From a checkpoint of a small mixture-of-experts model trained on Wikipedia: 48 experts in each of 20 layers.
Below are experts of layer 14 (counted from 0) of a mixture-of-experts language model. Rows are named down (a neuron's output weights, with its number) and show model dimensions 0-79. Each number is 50 + 10 x the weight over its row's rms, rounded and kept within 0 to 99.
Before each expert's rows: a language model's description of what the expert responds to. This comes from a sample of Wikipedia text that the model never trained on.

# expert 19
What it handles: Single capital letters beginning acronyms or names in review, game and legal tables, plus coordinate symbols such as °, ″.
down0:59 46 37 54 53 51 52 29 74 68 28 41 56 58 50 48 57 71 56 39 42 17 45 59 50 41 49 51 47 63 36 65 47 53 39 59 60 53 68 46 38 53 40 55 62 55 61 44 56 52 42 50 42 56 39 51 79 56 62 57 40 62 59 71 49 36 45 57 50 50 55 41 66 51 40 49 60 40 73 58
down1:45 52 65 62 41 36 52 49 49 81 65 56 28 58 60 38 47 64 42 63 54 54 48 45 39 53 40 52 55 47 41 55 58 57 47 35 75 54 60 50 48 55 48 38 34 35 42 44 56 60 49 38 43 40 64 61 51 60 49 47 53 29 53 37 45 43 39 52 46 56 44 56 37 37 54 36 44 43 62 48
down2:50 64 61 38 52 55 52 56 49 71 50 62 53 62 47 42 44 29 40 52 46 46 56 48 49 42 53 51 50 66 46 45 52 65 38 46 30 70 50 35 57 46 52 40 43 42 51 39 47 73 60 53 51 43 55 55 59 37 45 56 39 52 55 63 53 45 45 58 45 46 47 51 47 43 44 44 53 41 47 54

# expert 25
What it handles: Pronouns, relative words and conjunctions starting clauses, such as he, they, who, that, and, It, In, often before was or were.
down3:37 60 39 50 46 28 51 43 67 58 44 51 54 44 52 63 62 46 42 62 46 29 56 61 57 61 37 53 52 46 30 41 57 56 64 56 68 59 61 51 53 63 50 55 49 45 52 50 26 56 45 50 57 50 33 40 33 55 38 32 33 52 57 51 66 51 45 52 54 45 50 61 56 47 71 33 50 48 60 56
down4:51 60 51 63 46 35 70 52 53 44 47 41 50 27 27 49 64 59 46 48 30 52 64 45 63 43 62 57 58 38 47 56 46 46 48 49 60 44 44 48 55 28 41 58 58 66 61 57 43 57 33 50 61 65 27 58 51 52 35 53 43 38 64 56 59 62 56 52 64 71 54 57 48 58 66 55 41 55 53 50
down5:20 58 56 42 58 45 55 60 78 44 61 42 35 46 48 52 24 50 51 44 50 58 40 47 52 51 52 37 38 75 54 67 42 44 41 32 34 50 54 42 37 35 52 45 53 36 53 42 55 43 55 67 52 53 45 44 37 67 41 56 39 36 46 44 57 75 45 53 55 56 63 57 45 51 51 57 42 33 61 62

# expert 39
What it handles: Team nickname pieces and game vocabulary in American sports text, such as B(roncos), Hu(skies), games, yards, goal.
down0:53 53 57 45 72 57 34 44 32 61 58 51 64 47 46 48 44 46 48 54 59 59 35 51 58 48 52 61 50 48 30 58 40 40 50 59 52 57 62 59 37 54 51 30 50 46 53 48 61 34 42 39 56 35 61 61 53 57 43 53 51 69 55 49 40 46 60 52 58 40 60 33 58 39 48 50 46 45 58 59
down1:58 36 39 54 51 37 45 45 56 54 40 54 54 47 27 63 44 58 69 37 49 51 41 57 42 47 37 45 53 41 36 42 50 44 57 52 60 48 44 57 61 32 52 63 70 37 51 46 56 45 58 54 53 49 39 38 62 57 41 42 42 68 62 63 39 28 62 38 64 57 29 35 38 52 67 48 62 45 36 68
down2:50 55 59 46 67 57 48 49 55 53 63 40 42 51 43 56 40 43 52 48 64 48 58 43 59 61 45 50 32 61 62 40 49 34 53 49 51 49 60 41 47 50 44 49 63 37 40 51 60 52 53 57 50 36 65 28 60 52 65 47 54 52 63 33 43 63 39 66 52 55 63 40 43 56 41 31 47 38 59 40

# expert 12
What it handles: Pieces of words and names in film, song and character descriptions, near quotes; whole words like you, love, man, and first names like Charlie.
down0:33 39 41 49 44 59 37 57 62 53 35 47 49 31 50 56 51 61 51 53 72 36 45 54 55 34 61 57 45 56 39 64 50 49 48 30 39 44 59 43 45 41 47 57 46 50 60 60 63 67 37 49 51 59 65 53 52 44 41 51 28 45 54 52 55 56 51 67 51 49 66 39 24 48 61 66 52 35 52 62
down1:51 42 44 43 28 37 56 52 64 65 54 36 42 62 50 60 54 34 42 52 60 51 64 50 72 51 64 53 72 62 56 31 36 41 45 38 31 48 59 31 38 67 48 62 47 53 49 47 53 59 41 32 57 55 35 70 49 53 46 61 49 50 37 42 42 61 51 63 37 51 47 48 60 69 46 30 59 45 40 32
down2:53 42 31 40 61 47 71 46 63 73 39 34 48 51 39 57 40 53 58 41 61 50 51 50 59 59 43 36 43 42 48 55 61 33 50 61 63 55 49 53 57 58 58 55 39 56 59 39 64 55 52 57 47 46 46 33 55 53 62 38 79 68 51 52 43 55 92 55 40 43 40 64 57 69 65 66 59 55 47 52

# expert 32
What it handles: Job titles, ranks and bodies in biographies (Minister, politician, footballer, Professor of Physics, Council, General), often after was a or a comma.
down1:60 46 44 53 36 39 62 42 37 45 36 54 43 52 42 72 36 38 46 46 64 51 55 48 57 57 55 50 48 50 57 42 57 47 46 47 26 72 55 69 50 52 48 62 60 51 47 55 35 46 58 53 57 47 26 58 57 51 49 45 45 56 48 49 59 45 44 42 19 65 61 48 43 61 44 31 50 34 63 64
down2:49 48 62 50 53 46 35 82 42 48 45 39 34 48 33 55 49 59 49 61 51 53 53 51 58 47 48 44 43 55 55 48 41 30 38 50 42 48 51 37 49 62 51 45 42 58 39 63 38 47 40 44 57 58 61 48 45 40 44 51 47 28 61 66 50 61 55 40 49 45 39 65 62 40 46 65 48 28 64 44
down3:30 41 53 44 56 40 63 50 60 63 41 45 42 40 47 74 58 50 45 60 35 54 62 71 51 41 47 43 54 45 40 37 68 56 53 69 59 52 53 71 57 38 18 50 53 55 52 42 55 76 63 58 54 65 43 41 43 34 34 60 57 44 67 24 46 51 57 47 64 61 36 45 49 42 64 44 52 35 48 46

# expert 46
What it handles: Word-initial pieces and prefixes in vehicle, racing and transit text, like re-, sub-, pre-, water-cooled, Mid-Ohio, station.
down0:47 76 34 57 46 32 43 48 36 40 50 47 55 46 49 48 42 41 54 38 52 42 55 50 51 47 58 45 49 59 49 48 54 58 56 51 48 58 58 22 73 47 52 65 65 39 67 38 52 38 58 61 54 60 49 56 48 31 73 40 55 35 42 59 74 53 62 54 60 58 54 49 52 30 68 59 61 61 36 55
down1:41 48 45 69 43 68 63 42 51 44 38 48 51 52 35 43 54 45 53 58 49 53 67 53 35 52 47 50 42 50 53 58 61 69 46 58 57 52 53 65 50 51 60 55 71 50 59 54 33 47 50 54 57 60 48 56 40 47 52 47 51 52 59 57 58 58 50 38 56 42 55 42 55 71 47 41 46 56 59 52
down2:45 52 53 37 58 52 49 65 45 41 48 45 50 65 45 20 51 74 56 48 38 54 54 36 51 41 31 59 37 50 71 57 60 51 53 44 50 55 53 43 58 63 64 44 56 49 46 48 60 33 56 45 62 43 44 55 68 35 47 36 34 50 42 64 46 45 56 52 47 46 38 44 54 67 30 42 51 55 49 44

# expert 6
What it handles: Pieces of first names in sports draws and cast lists, like Robert, David, Sara, and kinship words such as father, brother.
down0:57 39 36 48 39 51 62 48 44 38 44 52 52 52 66 40 36 65 38 56 48 57 59 37 57 34 22 49 49 46 50 44 64 40 68 68 54 51 41 31 47 60 66 60 56 56 50 38 45 39 53 44 51 55 57 30 56 44 52 46 51 61 68 57 40 52 30 61 47 62 66 73 61 42 63 38 53 44 35 44
down1:41 54 45 62 55 38 48 57 54 44 55 52 56 46 43 46 47 31 47 56 50 41 47 33 43 57 31 63 47 43 54 61 40 35 53 43 46 50 37 43 48 38 56 28 60 55 60 46 59 40 44 52 58 47 56 45 50 54 47 51 64 53 67 89 58 58 32 58 53 55 44 71 54 70 52 48 54 64 48 43
down2:45 70 41 69 52 40 55 51 46 41 34 40 57 57 43 55 40 45 43 63 47 45 62 33 56 36 47 54 41 63 29 62 47 61 52 57 79 55 54 49 49 58 55 36 43 45 63 60 57 52 47 36 50 48 29 60 36 50 62 44 63 45 66 51 58 74 54 47 43 52 53 49 54 41 52 40 57 55 51 62

# expert 21
What it handles: Unit and symbol tokens after numbers, such as km, %, ft, $, /mi2, plus LaTeX braces and sentence-final punctuation in statistical prose.
down0:63 40 50 40 37 50 37 42 35 38 30 52 57 57 51 46 39 59 53 56 48 44 45 34 47 50 56 44 54 40 45 67 45 50 50 65 32 61 47 50 49 54 45 58 52 59 68 40 56 56 46 50 46 37 42 38 47 50 64 47 74 45 55 44 59 66 52 70 50 30 61 28 42 54 61 69 41 60 74 49
down1:52 34 60 61 53 59 46 46 61 29 51 56 37 50 58 42 35 37 44 51 42 47 49 53 60 49 39 47 56 55 52 54 38 68 58 42 62 40 56 55 55 49 37 41 50 53 50 59 69 40 40 64 63 40 45 55 44 49 54 46 47 37 54 58 47 33 48 39 56 56 33 48 47 43 24 44 56 41 57 55
down2:46 59 48 35 26 62 45 50 57 31 31 53 47 37 59 54 65 36 47 63 54 54 48 47 58 55 71 54 53 52 65 50 41 53 62 56 42 32 44 44 62 53 53 64 43 48 41 49 49 45 53 51 36 57 70 58 59 36 31 69 68 41 36 54 35 61 39 56 45 47 53 44 44 39 36 34 55 38 53 58

# expert 8
What it handles: Articles and possessives (the, a, his, their) and nationality adjectives before nouns (Polish, Irish, Israeli), in general prose.
down1:56 31 56 35 54 59 51 37 33 43 32 53 46 53 66 79 57 40 52 44 39 54 63 53 60 66 52 63 61 45 60 72 45 59 58 33 52 65 48 41 43 62 49 49 53 44 52 50 40 46 56 66 53 59 67 42 53 57 51 43 35 65 53 54 35 35 45 51 35 39 42 62 49 38 51 39 65 48 56 26
down2:59 58 45 28 45 41 58 36 58 23 59 59 54 50 55 61 45 46 49 49 53 60 67 44 50 36 52 49 34 54 48 42 33 53 64 46 60 50 60 42 61 49 48 58 64 54 35 56 61 47 46 70 32 30 43 53 37 46 51 52 45 60 28 56 53 51 45 49 50 51 52 32 55 51 46 49 50 45 36 52
down3:54 62 52 40 66 50 28 29 52 66 59 45 54 52 55 43 56 48 44 62 47 56 65 30 57 38 42 56 41 52 55 67 44 45 32 52 83 68 54 49 65 49 50 39 59 42 43 56 47 56 47 29 57 49 67 62 51 40 71 22 50 42 52 48 30 50 36 40 66 47 67 55 51 43 53 40 35 46 48 52

# expert 4
What it handles: Middle and end pieces of place and country names, especially Asian, Middle Eastern and Eastern European (Li-by-a, Pakist-an, Ku-ban), plus whole names like Vietnam.
down1:32 26 43 66 52 54 54 55 35 64 41 58 50 50 47 50 50 41 35 54 60 56 36 45 43 36 58 65 50 62 54 60 56 42 65 40 52 30 59 55 43 54 66 62 47 45 41 60 53 54 46 43 34 40 43 51 39 29 48 65 53 65 42 67 42 41 59 39 52 48 31 34 42 78 68 47 54 59 48 53
down2:35 41 58 49 53 51 52 56 53 39 32 60 55 47 55 61 38 59 52 56 43 51 52 36 61 53 66 58 57 37 72 56 50 58 61 45 48 54 61 60 58 50 56 38 43 35 42 54 48 37 53 72 42 42 17 38 47 52 61 56 55 36 47 65 51 53 36 41 60 64 42 60 53 61 35 53 51 56 62 64
down3:48 70 43 52 58 58 72 34 63 50 56 51 38 49 51 40 53 55 64 44 52 63 80 55 49 55 60 42 44 60 46 51 65 38 56 43 44 49 43 56 36 52 55 33 45 53 69 40 49 59 53 53 49 33 50 46 66 44 44 40 56 39 35 43 57 53 52 57 50 61 39 56 43 38 46 74 49 43 66 55

# expert 43
What it handles: Suffix pieces completing words, plus music and writing nouns, such as -ique, -ello, -idae, guitar, album, singer.
down0:58 53 57 55 28 41 24 30 48 53 59 58 56 23 42 56 64 40 67 61 52 35 47 48 35 63 50 53 40 67 60 54 47 55 49 51 51 63 43 60 54 50 50 45 44 50 48 39 43 47 42 59 44 68 54 66 32 39 75 57 53 42 48 61 59 58 49 59 48 46 52 46 47 54 50 41 42 48 52 39
down1:62 48 44 63 58 58 29 48 40 31 64 61 62 43 67 40 65 54 48 44 65 60 64 56 38 49 41 47 75 45 37 43 49 37 53 65 51 60 39 65 26 51 44 43 48 57 46 50 54 50 55 42 56 42 53 62 33 52 52 35 63 36 34 51 47 47 60 40 49 54 61 28 45 43 76 54 51 54 66 57
down2:46 37 51 50 42 44 72 57 63 53 56 50 48 47 29 59 58 52 50 45 63 41 54 54 16 42 58 26 37 53 42 53 61 48 35 68 34 52 49 59 38 63 54 47 68 52 48 49 55 40 57 40 61 36 66 63 70 52 57 47 78 43 33 56 47 51 39 63 33 43 52 41 43 54 33 40 63 44 43 46

# expert 14
What it handles: Verbs and pronouns in biographies of coaches and players, like was, he, appointed, graduated, elected, scout, assistant.
down3:56 46 41 56 57 36 48 60 61 44 47 31 52 39 41 33 55 19 48 41 60 45 47 58 44 57 49 51 59 45 51 43 56 48 45 34 60 32 57 25 46 48 45 65 36 48 54 51 46 59 65 47 60 70 56 56 44 46 47 43 60 40 58 60 52 49 49 53 47 48 52 58 52 45 43 52 45 53 39 39
down4:49 53 59 33 33 56 36 68 53 49 41 38 39 39 73 71 47 66 42 60 35 39 67 46 46 40 35 57 50 40 47 51 50 49 43 51 59 43 55 44 33 55 43 64 58 41 54 62 63 47 62 52 40 57 55 55 55 39 57 57 61 50 53 47 29 33 48 30 69 56 51 46 65 35 58 62 32 48 50 43
down5:48 35 53 42 52 50 62 49 44 39 69 44 55 35 52 37 27 54 53 63 67 35 45 54 53 38 66 55 54 52 41 60 51 57 59 44 46 46 41 38 36 45 52 46 67 52 53 62 71 34 63 42 65 33 43 42 54 47 57 51 38 52 50 57 39 42 57 60 53 60 45 29 59 22 64 60 58 34 50 53

# expert 22
What it handles: Adjectives and determiners after the, often in biology or taxonomy text, like species, local, other, this, physiological, General.
down0:67 42 41 57 52 38 47 47 43 43 54 57 62 36 37 67 38 49 51 49 66 40 42 29 49 52 53 69 63 46 50 44 47 48 55 41 56 70 49 60 52 48 46 54 49 38 45 57 47 39 45 43 58 49 57 59 53 66 57 53 49 52 43 59 65 55 40 63 56 53 55 48 51 66 56 37 60 50 54 51
down1:43 36 45 48 59 54 39 55 53 58 40 46 38 59 34 54 47 45 57 60 34 63 46 60 53 61 59 42 69 52 58 53 50 51 43 50 42 42 51 20 41 64 53 41 34 53 48 42 62 56 59 28 39 45 76 55 59 34 70 53 58 48 49 55 36 47 54 48 41 40 68 53 55 28 55 56 52 67 41 51
down2:57 44 50 45 40 58 55 42 55 62 50 56 52 52 50 46 37 43 54 41 35 42 42 34 40 32 59 54 54 51 40 44 58 55 67 45 54 58 66 50 62 56 45 50 45 41 44 52 48 63 57 53 64 43 49 51 51 52 48 52 50 44 56 48 51 59 48 47 43 51 43 48 39 57 57 45 66 57 44 64

# expert 5
What it handles: First pieces of words or abstract adjectives after the/of/and, such as social, political, anti, dis, imp, My in Myth.
down0:61 53 52 68 40 57 46 44 42 64 37 64 57 50 62 56 42 44 46 40 15 57 68 32 52 47 53 35 43 60 54 43 54 73 44 59 41 65 57 55 44 52 63 44 29 44 31 60 61 49 72 44 51 66 51 47 52 34 36 46 47 57 40 51 59 54 48 69 58 56 40 54 61 54 38 42 46 44 37 61
down1:47 44 49 51 39 45 46 60 55 69 56 40 48 41 51 48 51 52 63 46 40 22 53 34 52 46 35 42 45 57 52 42 47 47 65 28 51 57 61 30 39 45 52 61 41 44 36 57 55 42 56 48 47 37 67 45 44 43 39 63 48 70 60 36 63 43 61 53 53 59 70 68 47 43 48 56 65 48 57 40
down2:55 72 52 53 46 39 60 33 52 60 74 35 43 50 47 44 38 59 46 31 47 55 47 36 33 31 50 52 63 62 56 71 58 58 62 35 65 51 45 53 62 48 50 63 39 57 53 58 55 49 63 36 67 40 53 48 32 50 62 50 83 65 59 45 60 48 50 54 57 45 56 55 30 43 61 38 43 50 42 48

# expert 33
What it handles: Given names and surname pieces in sports tables and rosters, such as Michael, William, Smith, Ba in Baxter, Hard in Hardy.
down0:67 53 31 49 40 48 55 48 55 29 65 52 48 42 54 47 54 41 46 48 39 41 52 35 49 61 56 42 65 43 61 71 60 47 45 48 69 39 52 40 49 58 55 50 62 50 49 47 44 28 40 26 63 49 67 55 38 33 43 62 54 44 46 59 40 59 37 38 53 60 46 34 60 50 55 49 38 63 26 45
down1:68 34 56 49 52 62 62 48 44 51 52 40 55 47 51 46 43 26 37 56 49 46 40 63 48 38 54 49 49 40 62 48 67 48 40 35 66 48 55 65 57 67 56 60 58 48 51 58 52 31 34 31 55 60 72 62 40 57 60 49 56 49 58 71 42 33 43 51 46 31 50 61 43 46 38 36 34 49 40 59
down2:57 52 27 38 57 63 39 60 40 60 47 48 68 50 42 56 65 52 36 53 53 32 57 64 52 54 52 63 56 53 50 33 53 59 60 35 41 26 45 49 47 42 37 58 56 42 74 51 48 61 61 43 48 51 46 24 35 52 61 58 43 52 59 25 54 69 40 34 48 41 49 37 59 60 60 55 59 49 64 64

# expert 29
What it handles: Line breaks, opening parentheses and quotes, dashes, headings, and capital letters like V, I, X for Roman numerals.
down0:64 55 64 38 48 45 53 31 34 69 50 56 66 62 51 31 51 51 36 67 37 44 33 51 55 46 55 45 54 46 69 56 45 45 59 56 33 69 40 60 52 45 59 44 52 62 54 47 59 61 52 53 49 49 67 46 59 58 33 55 50 27 45 51 61 42 34 56 38 48 56 61 57 15 47 48 49 30 55 63
down1:49 58 38 53 55 51 39 36 35 42 57 53 67 42 62 74 51 52 52 53 51 57 51 40 52 64 34 56 35 57 63 37 53 64 51 50 59 60 58 45 46 40 46 35 55 47 55 54 61 45 56 42 50 59 80 42 45 48 51 33 44 59 46 53 53 56 49 44 62 62 53 57 68 45 55 29 44 56 43 45
down2:47 35 47 45 48 42 71 40 38 44 33 50 44 45 41 32 56 33 47 44 52 51 43 72 53 59 38 51 32 53 51 52 76 57 60 64 55 51 53 62 44 51 53 72 58 48 61 45 45 55 51 45 48 60 60 37 51 42 30 35 54 37 42 45 51 44 58 65 51 60 57 45 48 75 48 62 50 43 51 62

# expert 35
What it handles: Digits, dashes, spaces and line breaks inside stats tables of scores, records, dates and vote counts, such as 14–16.
down0:33 34 46 59 24 49 57 39 57 53 42 41 46 41 59 43 43 60 52 53 50 39 54 58 45 50 57 61 27 56 59 41 70 57 44 39 50 58 57 53 57 18 53 43 41 42 51 52 54 52 42 55 60 48 53 47 46 48 42 37 50 71 54 40 63 53 46 42 72 45 39 61 63 69 51 45 59 34 42 72
down1:50 49 42 62 38 49 59 67 65 51 21 57 68 62 47 50 58 56 52 27 46 53 46 45 46 41 33 48 39 53 39 51 49 46 58 47 64 39 63 54 53 50 48 46 61 63 63 33 59 56 53 66 55 49 49 61 50 21 52 50 51 52 55 50 57 34 70 44 46 38 60 57 53 52 60 57 35 53 63 55
down2:36 48 43 51 23 45 65 54 69 52 37 50 49 57 61 50 48 47 57 44 26 36 38 57 51 45 61 54 48 45 57 63 54 59 43 50 41 47 55 62 52 34 54 59 54 49 47 50 55 61 48 75 50 51 48 71 44 47 52 46 49 68 38 47 48 50 47 40 41 51 62 52 63 38 54 45 50 48 62 65

# expert 0
What it handles: First pieces of words split into fragments, often s, c, p (s-ashes, s-panning, pro-scenium), plus modals like would, can, should.
down3:56 46 54 44 51 42 32 58 60 50 38 40 63 61 66 42 52 64 27 42 45 51 48 54 56 52 40 53 48 57 40 28 65 42 35 51 46 53 33 50 47 47 59 45 41 50 55 45 48 40 62 45 54 30 55 50 60 42 37 64 55 53 34 39 45 45 51 37 68 59 74 48 47 51 67 47 50 43 69 45
down4:58 42 47 70 59 37 47 58 44 53 36 73 59 46 52 69 74 55 64 40 52 60 59 31 27 30 51 67 51 58 47 49 52 56 61 56 37 45 52 43 62 52 43 60 44 51 45 40 45 46 39 67 41 51 52 48 34 52 39 65 53 58 48 63 45 51 31 54 61 35 56 55 65 49 47 65 25 57 39 61
down5:60 60 58 52 67 50 47 48 46 40 29 54 51 27 54 49 38 34 43 58 50 38 55 61 65 49 43 56 34 59 61 51 62 47 60 50 42 62 57 40 61 50 52 47 52 31 49 40 49 40 44 57 47 43 60 40 43 47 44 54 47 74 48 58 38 56 58 54 38 46 63 53 65 46 46 45 56 46 48 53

# expert 11
What it handles: Determiners and possessives starting noun phrases in film and biography prose, such as the, The, his, her, their.
down3:38 57 54 45 66 54 39 60 39 46 56 27 47 40 50 41 61 40 36 43 70 27 31 47 47 37 36 52 38 36 46 48 45 52 59 46 59 55 61 48 66 50 16 61 25 61 49 39 18 51 51 61 56 45 60 65 57 37 57 45 45 69 63 75 35 47 43 55 67 55 63 47 57 35 41 48 56 41 60 63
down4:37 33 49 55 51 63 36 41 53 54 44 65 46 61 61 58 56 28 56 30 40 38 51 49 37 62 55 58 54 52 58 45 36 58 53 48 60 45 72 19 31 62 51 53 46 43 49 58 50 61 40 61 43 64 65 56 45 55 57 42 64 64 40 47 54 57 54 46 42 48 57 42 54 34 47 23 43 65 39 42
down5:50 45 50 44 53 46 52 63 50 18 54 55 60 55 52 70 39 75 53 47 41 30 53 53 46 29 49 53 62 35 81 44 42 55 60 58 53 55 68 39 59 67 26 53 47 49 40 38 51 42 59 69 63 51 35 41 34 41 54 49 51 58 51 58 51 65 54 37 57 35 59 57 35 64 52 61 72 60 61 49

# expert 15
What it handles: Field labels and key nouns in infoboxes, list titles and club articles, such as Population, Area, Historic, Football, tournament.
down0:36 34 54 52 39 75 42 60 38 60 49 65 28 57 59 67 57 27 56 44 47 42 44 47 43 35 65 41 57 38 61 47 52 67 43 31 55 62 52 47 55 48 48 37 56 58 48 54 58 61 57 36 43 67 49 30 49 54 45 47 45 42 50 55 70 34 54 42 36 55 48 46 62 54 39 59 67 45 52 56
down1:35 53 39 49 64 51 48 67 55 63 47 49 32 33 59 57 70 59 55 48 44 43 49 40 61 37 43 48 39 44 68 50 54 35 53 56 55 47 40 45 59 56 49 49 35 49 60 48 54 54 54 48 25 64 38 66 50 43 58 46 55 41 60 52 49 63 43 67 36 59 51 43 63 49 46 53 46 59 42 59
down2:39 55 38 50 52 54 39 64 52 52 48 51 58 55 60 43 47 62 41 57 41 43 52 57 31 50 40 49 60 48 58 45 62 57 57 64 49 71 53 43 51 54 49 41 37 65 45 32 40 51 49 59 44 46 55 55 62 72 36 53 36 67 36 38 44 49 68 61 37 66 59 60 49 39 56 64 53 49 60 50